Below are experts of layer 4 (counted from 0) of a mixture-of-experts language model. Rows are named router (the router's row for the expert), up (a neuron's input weights, with its number) and show model dimensions 0-79. Each number is 128 + 32 x the weight over its row's rms, rounded and kept within 0 to 255. Numbers have three digits each.
After each expert's rows: "gets" lists some tokens that make up at least twice as much of what it gets as of all text. This comes from a sample of Wikipedia text that the model never trained on. Tokens count by the router's weight.

# expert 73
router:179111081081108118121150088134099105121149146144143109106080128131105108109193094155172142114160120040147100100168207165158126144085122113033130172124099179059125179106187133130146167163128151114147132060154114116102193118125129184165105063
up0:085153159148144066139088081151077185130132153159122131150180141139145154097135049156144127157225116149164111144109187108123110115068121139119075167164144118125139114161177104126143139091097153096136070104152175161103077167156136124154160074
up1:086139143071108126115084178145141098116123118115128153137119154134076096166161091145145147066146091117088114145080158125116082157090117158114157130150120135127131106084098156122170209202085155098131133078139132107071111116120127161153107101
up2:195178154100123176052156064126144118134134116134090088152144123137092184145086114170110134081143150154150146095122145150133076130142156099086131104104140144126046159161128135096057112130115195149155101082143129116104139129041146130160166150
up3:108097175099094121129141176138141132094077101235093160137125130105147166105100129126157175106134075088124186075133185092155111155090080072153108172153096151068092101138089145116151145132113157103107171106114136146193081134113156169174090137
up4:120129138073102069119111122092150100104121131127109145156211166142162143120123098087118138120186092114101044113131146125100100128107161105147082129162089158175117096173188096126108174140084179047123160118131147155097081153129189173152171090
up5:204140111078126117170124123102153162115139161119107120125107098142144101241142115148146170150109141088098151084105093150099118151099106132121120113154098075151147111144116109183159152137178069117149126068068138122139125074136161203147109124
up6:208125168098103151169124073070130108055133095125100143143164112150144072204134123142127117131102136125084102158138175092157060138151128073174143172141090158154142077098095125102144082104153121168112088142162117144194142189100074111099109125
up7:203151185095118134062134165169115044107107147099162153066121105137117146142087162157167079103151102066133120138181129125092099127116132125206078115082087093143077120106149166125144133099134083138115152098094162148165136156115121124133165143
gets: "\n", " is", "\n ", " are", "\n   ", " be"

# expert 62
router:116117123090116148142154160131136097135158102129146095111071138077132139182109101175180133126170080103140053168144160126143072102094112150142121147155120111149134089131219140156123149129154166133197075121159071121128066150080110139112122088
up0:135205082105128123132167172132126199180166135148139091102123115179130114133164111197134182121142151122183140159105104155095086145095173140137181117145152159123174160126161163095167126106156100113116113108133082167126186163111166109135137122
up1:102163075113148155138116165151183148166114150094153163131153083133149137157101184124121146088072076074159079136127085143074185134136113122080098120178112123177118110127172181117069160122135092145166134134131066113118106159136150124138146125
up2:141120065070073055139132140142092163105136125151156143152107140125148144090142116138146184140155110083124132159155129085163101150092134111098157131175132156148166083131156150080094152171143142128131085101084147177109091144086097069075074049
up3:119147147144096146123117142181163084180138149084100089145116161090106076172156168099125092141154174179118115146168141138093130199144157152137124153109098093179132147100156133151112159139107156120128183176138135142139113091122053169098152121
up4:178145171176109144106166132176098169093102171089165116081175126116169125119105138139128138109159147109091125162142147150111115107083101110113078225149132132109107127134164199130143150145150113161105133101143053155115144055097130158102131170
up5:098155136121076146102138132145057033140173146084112157105163116138106113177096142159156104110147106076081104134150158160137147127103123159088147147155178073161105106120170133171117141107132164154109125149074100147128130150211136166175153139
up6:134122069122095153078110118143099106129122120108057106177112122130166119129134190157182131135145195089168153176112112064163077116139183119113104112122107137114111165114168123133216150155163184142128194155145136143129150117105050083130164088
up7:125150073069084144147158177161123155161177111127141077105134153116178187159114103135144130162114155146163070173153089173142125106090121138090166080065127179182090082126176135147162141142217122138167102112119173118123151122096118107109110164
gets: "y", " the", "d", "in", " that", "id"

# expert 39
router:175125115119138097138147076169090126073130177127161032120078146186162105127118182150162153059157151039133126114145186123126096121057140125091135171116084160111101175087178148148125150128137121078122163088187093103146128129140172141185080136
up0:160131104073073106157139068146129155115145174131115109092127161128152091110051141070087138112133168112089136182124149100161098120100127193132109130112144150068062163089091113167135136085143178081120140112177084146110117123138152118124121122
up1:090096113169061098132074105226161090184156136093137089105118117165111136173178124132126172076146178104145120159113099041165136139174139102110130108156146147128102115108141137127147157105134119156116092089168122116123124163147148149122128137
up2:125164151159121173106084115145127153170140133134165059121122143138086153171161131115127136155105109128171147111114140142122167151137165187124117104107102193200129182150117177134153089167160116082135131133105151172134095087114127091128131145
up3:144189112205131095148148150175172075076072138094117077112122160128155111217100132106146106122180168132184135124130121155142151182167117110105140145118112080164080118097135097124103151097133142078098127119164081089142139124172153078118091154
up4:166073102115122115111148132163175089125179117132178131162123110159145090067159189140126096058091134110135161077157125104129049168118129089128117128142068175092106127112097117125165109086142121086185127087111179036125095131115100110162115109
up5:136165148094138163149186193150098127115099136112091116146228155076085121132120135179131098154096072084076135138155149106145167123146103120143115164175199164149144115144123043126110167089142091128121064110134136130145103128188200146187121115
up6:175087117125156113143165117146129128137159113085110125144213121067117119099149149167135142141149138112099185136079089151186093180122117145145173129161108143134098138157170103213083124060160140102172151071198103144116135155150235174116119172
up7:105118105136153107156152168118138144174141163157134101121120128150121086106128120089164122137133097111122190079115104122163162166173072107144056132143166132134117108175107096077188127093100163148091145108138157154218116113075157124160166091
gets: "\n", "\n ", "°W", "°E", "″N", "\n   "

# expert 8
router:155143128116087095140168090119100077109113134132113129090184133077096153154195148154125130133168127167146146155123161065110063118124138114161111134135064178125137052124135151154104174106091174132092144110136087131104188161111155149069121109
up0:162121130090146144172102187193146162074095126138122169129081085147153141109146138165130109196092143145179110125122162132088059153094176142105102147158144123096076078120079126116129096083120124119122143113145096095121127120146113108105101117
up1:143156056086188135126133152082104102174079095170094120126130137117134122132107089156088095136131128119110106191120089126127094162095094107131113165145131122097101091060118121146146107138108102115135128150119156096138145097098174127066173169
up2:138115085055065124063098090125117122138127104142117145104085116145135151116136059111139104126115134099199118097169131134075214116146112143154138115152137173155136109161114139138177116147118134148129138096094170100124129155112100108133137153
up3:161176147122132129149124121131113118102083150122156190095095155134178154110149175143023159145138075163161060097104149126107155128115118130136142059115140136109125114080079174120118100134145182168097111127132175094152120186087050118137115139
up4:120089128145141131101131065185129108116104143119104136098149163059102133153120143159113122132076110122174149166136115138089122118160172109105065153166163188126111151151106165119149144102132103144098112139153155136127117159157101133115127131
up5:146204125144137079153176084077047134162138147106140175157114112140097141099146112155182056108096117138077129158128107104121093074127165151097142170164107092102129078149106169069151076081126101105178145124107102166117140172119184172134073115
up6:123178069135082158133138196120095139143189159142146167156131127103128116048143153136082126097119071100112158102162138166068107063153042141152134118131112154092108172158160135080096119112131103081154089152115166145143119076137034123132144127
up7:157128138118116143148146215137141149128095084163123169091184099131011159127196067088141082193142156164174089089133090178116098074042147177125138073114189121158162080128166140075141168104108104128128148070133066180114178128126096160130117075
gets: "ol", "al", "|", "On", "il", " real"

# expert 121
router:158116176068124122151151070137093086096091139045155119096105150113077134140150160171168152084121204156203120159100148152146152100100105153141136110144178138127126130065150089142102187208184069123138129058123133128181150086115084156151069114
up0:092053184122115117084111112111052082126118173106109140139140158121078129123152149117121125105011125077154165085097129079123117147107154067094145138115097192148147131136079157136138187129110146152169152123118107104137127139120120125213104157
up1:129188104085075164131085120151090207108086139137090163077157108157107123161107182077117093091100154141137125096119105074117119077108170137128102104163171138095131181105092133094130168179152107107142197097106116126138120118116152093136142152
up2:146095126131178150163065089121143116116126162129070176090058086123156121114163162063088160062146202133131111166142130157114108154108122141120171146095109141087141104097107116103119197152118126135138118104104129070123121145086138150131151102
up3:132134092079085188147137120156124108100100094141133082098084068071176114106162191092127149102137137172213137158149114096142083143079159136144085135145120106135151197107161110157146134151119105151105102139106166188172158087179212105121144090
up4:057184121101169148113061067109141030112201127028174110095106138143135149120111117077121119108159168162175120101143142140121088091115111114144136091155153150191102155117201109164138106124106099063168163125084118123135135092171137148094139071
up5:096148125121094096152137167144110157095143090120087149154110101110097115091208153088164081090117166158127127128147136118130098140078093149108136132125126072124170123026127180179084132138147133149090103107122210137090123113140116099186177090
up6:087112120149095211181135090132062143122127069069208126132121145071138065127191138167115106146123186106156127156135072110196148126171140084105119187163130067118122126097181083119062197122151130116087099157113110082140176174155115100149152170
up7:114174140117131096173140143124141107094105109097113142174164205140091148147102148157151142211123128148130110116153151192106153113134088172135150116156091143054111144184117151149113129167153124148099137211149101134182066126113099161113135155
gets: "\"", ")", "}", "3)", "]", "2)"

# expert 95
router:156177157117088108164147100158075115070108120159163139113121130143108115147153145174118136124129100075137094131120155129133090094090157117136191108138127149149147126117171063140158165177185139132125115106141099098155075125122162138093099119
up0:127160097101159098178120149134107084103098141137113168160082182146177182073136154193083087114096186121133103143103168118126131108103172075149121157106125154106142120090117098124135101169150120147107138074073115110141068145137154183233098132
up1:176150057092098116205131119161132069078164172076179080126145117139104066107148101095151103158122126157116109205123127080153063093132107098124155116062128087097134077114157167111124116136148151119131185110139077114143145156116115138104163159
up2:117167127130039167170073106185107168076059144152119083072147101154099089167132093139087133109137122139129135102103090091110137097144143192173153140134134196123081117090129162141137155203170127141169206225095100084109119152126172070158123143
up3:190095131114085177156147097114153142061166117119162124111113105143112097165171106104166129097155139137156154080123165131111074118134143155125157117090161180127110112077067125140124125129094141189140087080103098122089119155107159150106168172
up4:130197226117111155140118147076110102082136137103109100077132097121099122111096184165144146121114070104118080118133133099122086145143178121126120097115127127102167151104138134185162119205106159143100113150161122125186145170165100174087112146
up5:106084106140101157127166149127090123103101154162133085067123070091145198060115140194145158135120154106130174125123132088103116115141126080104083186073114124105130126117162128176150138163108140195176159114105137128139084144087141095157117122
up6:171161109120169169105156140115132125063100163091146109134170090181101100184179152175128108102122150163163151093162207144139058082163122151154169062093155127150114143147116152108119129138038078121123118112151146108105109112103143164142099096
up7:127132151143166160080139121128106098145127154145127149072125102155195061069097097197113129122131082116158115139158140094083101098166126146126101148145149097126208148173137125133138150104120107096072097141143128114114121133096108156145058177
gets: "am", "im", "om", ")", "em", "um"

# expert 36
router:132151178133105086126166126122090106103109146087131112058098150106080149139132194143188123092160193131168152164143125125070152077081114110134116145166138150177145101111124122114134088171166125159150128110137130127169132152133157165131078141
up0:170059129116085090131159118128113140073120085116089076099101108095093173160191156138124121141156206204093124144125087074141071137123115108121104125144117138109151141072119124132100117162137111157110167123063163151090135135180176139171136138
up1:078157118118132176178101166115166132111159141111094110168127134114117156132104160123146107124151106162128122170120105130171087165149122173173139167144189156063146102130076119164145134160115120173083093166108125176150180164153099145105084098
up2:122198098111128115134151063099112109083112112127107128158119142117148111127075137129075162106129175155110154153215091110083177103076135180100172144114156143172117130095136217159131131160153098131128138139178109186105094155107147098141174173
up3:135152098111139126093088133144090103094088180070139146097058107134153145169169132149134144144140135125122174108120139100176192152081075133151140104131085139207174161127130109085191097130060161158156123151114061098143096149119088160104152093
up4:117113139144157102107150083107088192137128165150131112100123180144118137167084148123109161047150127140123109157127125162137138193189083115124092048141168155086155208126207131094129134131087133145139123160141170122123133065122111136137102106
up5:161156134173131063185098082136083094141164139161117125154119114134157133122148137156102158090114092137074126229067170108129114207108156127115095115119196140163142099146079062142072102144124132185108081159127145135149119155131130060107106144
up6:166168106117154083165099098063196126119115196143131122156125136110072152117099142118161084087092151114181152147089113137146137132104070132147112179145156112137163135119121168124080141124069123073141146118159085137116101115189162129136073159
up7:128055056105078130134104163144129079106147094139128164122118150129111180151162111123116165095171107166137189100197083089130141088077110178112129147119124143078124125137150153176201147111135158146087135111164109168134058093154130116094097135
gets: ")", "\"", "),", "}", ");", "s)"

# expert 25
router:107150123093107113136098144171142117115127126119080108101138150093085128142178127149154144080157153129191112182139160155149074096093110175120126103118047184117105165137126125142093133080127131111185071081170139145146131054092129089150111098
up0:115185117174088145142131135077101097127142153130129147087139128079091072122136120163144150116084140175112141141117124115128084176110100110121122131137101114159155187114169088098120177115118126156184122168140118094140126067182171146176101114
up1:188142111098148195163184140102145155144097121214109133113120087183100118145140110172195157148124135080104159165126152101202173096094172125116107102140156137136079116165196170137102075152084133079147123120170081122143153104119172192128173133
up2:138123152105092113062095187136119104134158103137153149148145081104108097159152093147147142145140175110119088116170194139091107158129121097097094187115169171126197166156091101129128056164066124107165113120066138104178116086141118125184093162
up3:140115114107075101207158124147095143178134153102054116135074140123162135122125145132095168123127118142151122082151146135055155121019123119107128158133118101165134104089163082179117152101140128108169064149165091140080104116124104100146162151
up4:168133146118156119157100128131114126108150102118135124089134200163090179125077116163092162094054169120112184118144123137126155104110079167157107133150121090137104110093140133095109117148141085083126124131198179157133131108125125140147114145
up5:079193203143071119125097078088123084142112080101196115162107101184104093149144142136093181143133129118153158121099102121130121100140179176162155136126113122085152137132141124098093110084146137117130101110183092075098045126129189124106136158
up6:192174119147138158149115122158176114151146118181109192107093129121130094137142089162155112152168164143139146080148122081076091159122134156128099100175104116125213124163131169139117107132163113106162117108064118067120083069149142130114164069
up7:156142119083127083102060124146106143084086130150113172119105118109103127113171181150146113148142108118143092109164130166177099108132151073129167096135090165099119140158090160118071127136137081128146120137181164175142096096136151156178075160
gets: " with", " for", " had", " to", " have", " has"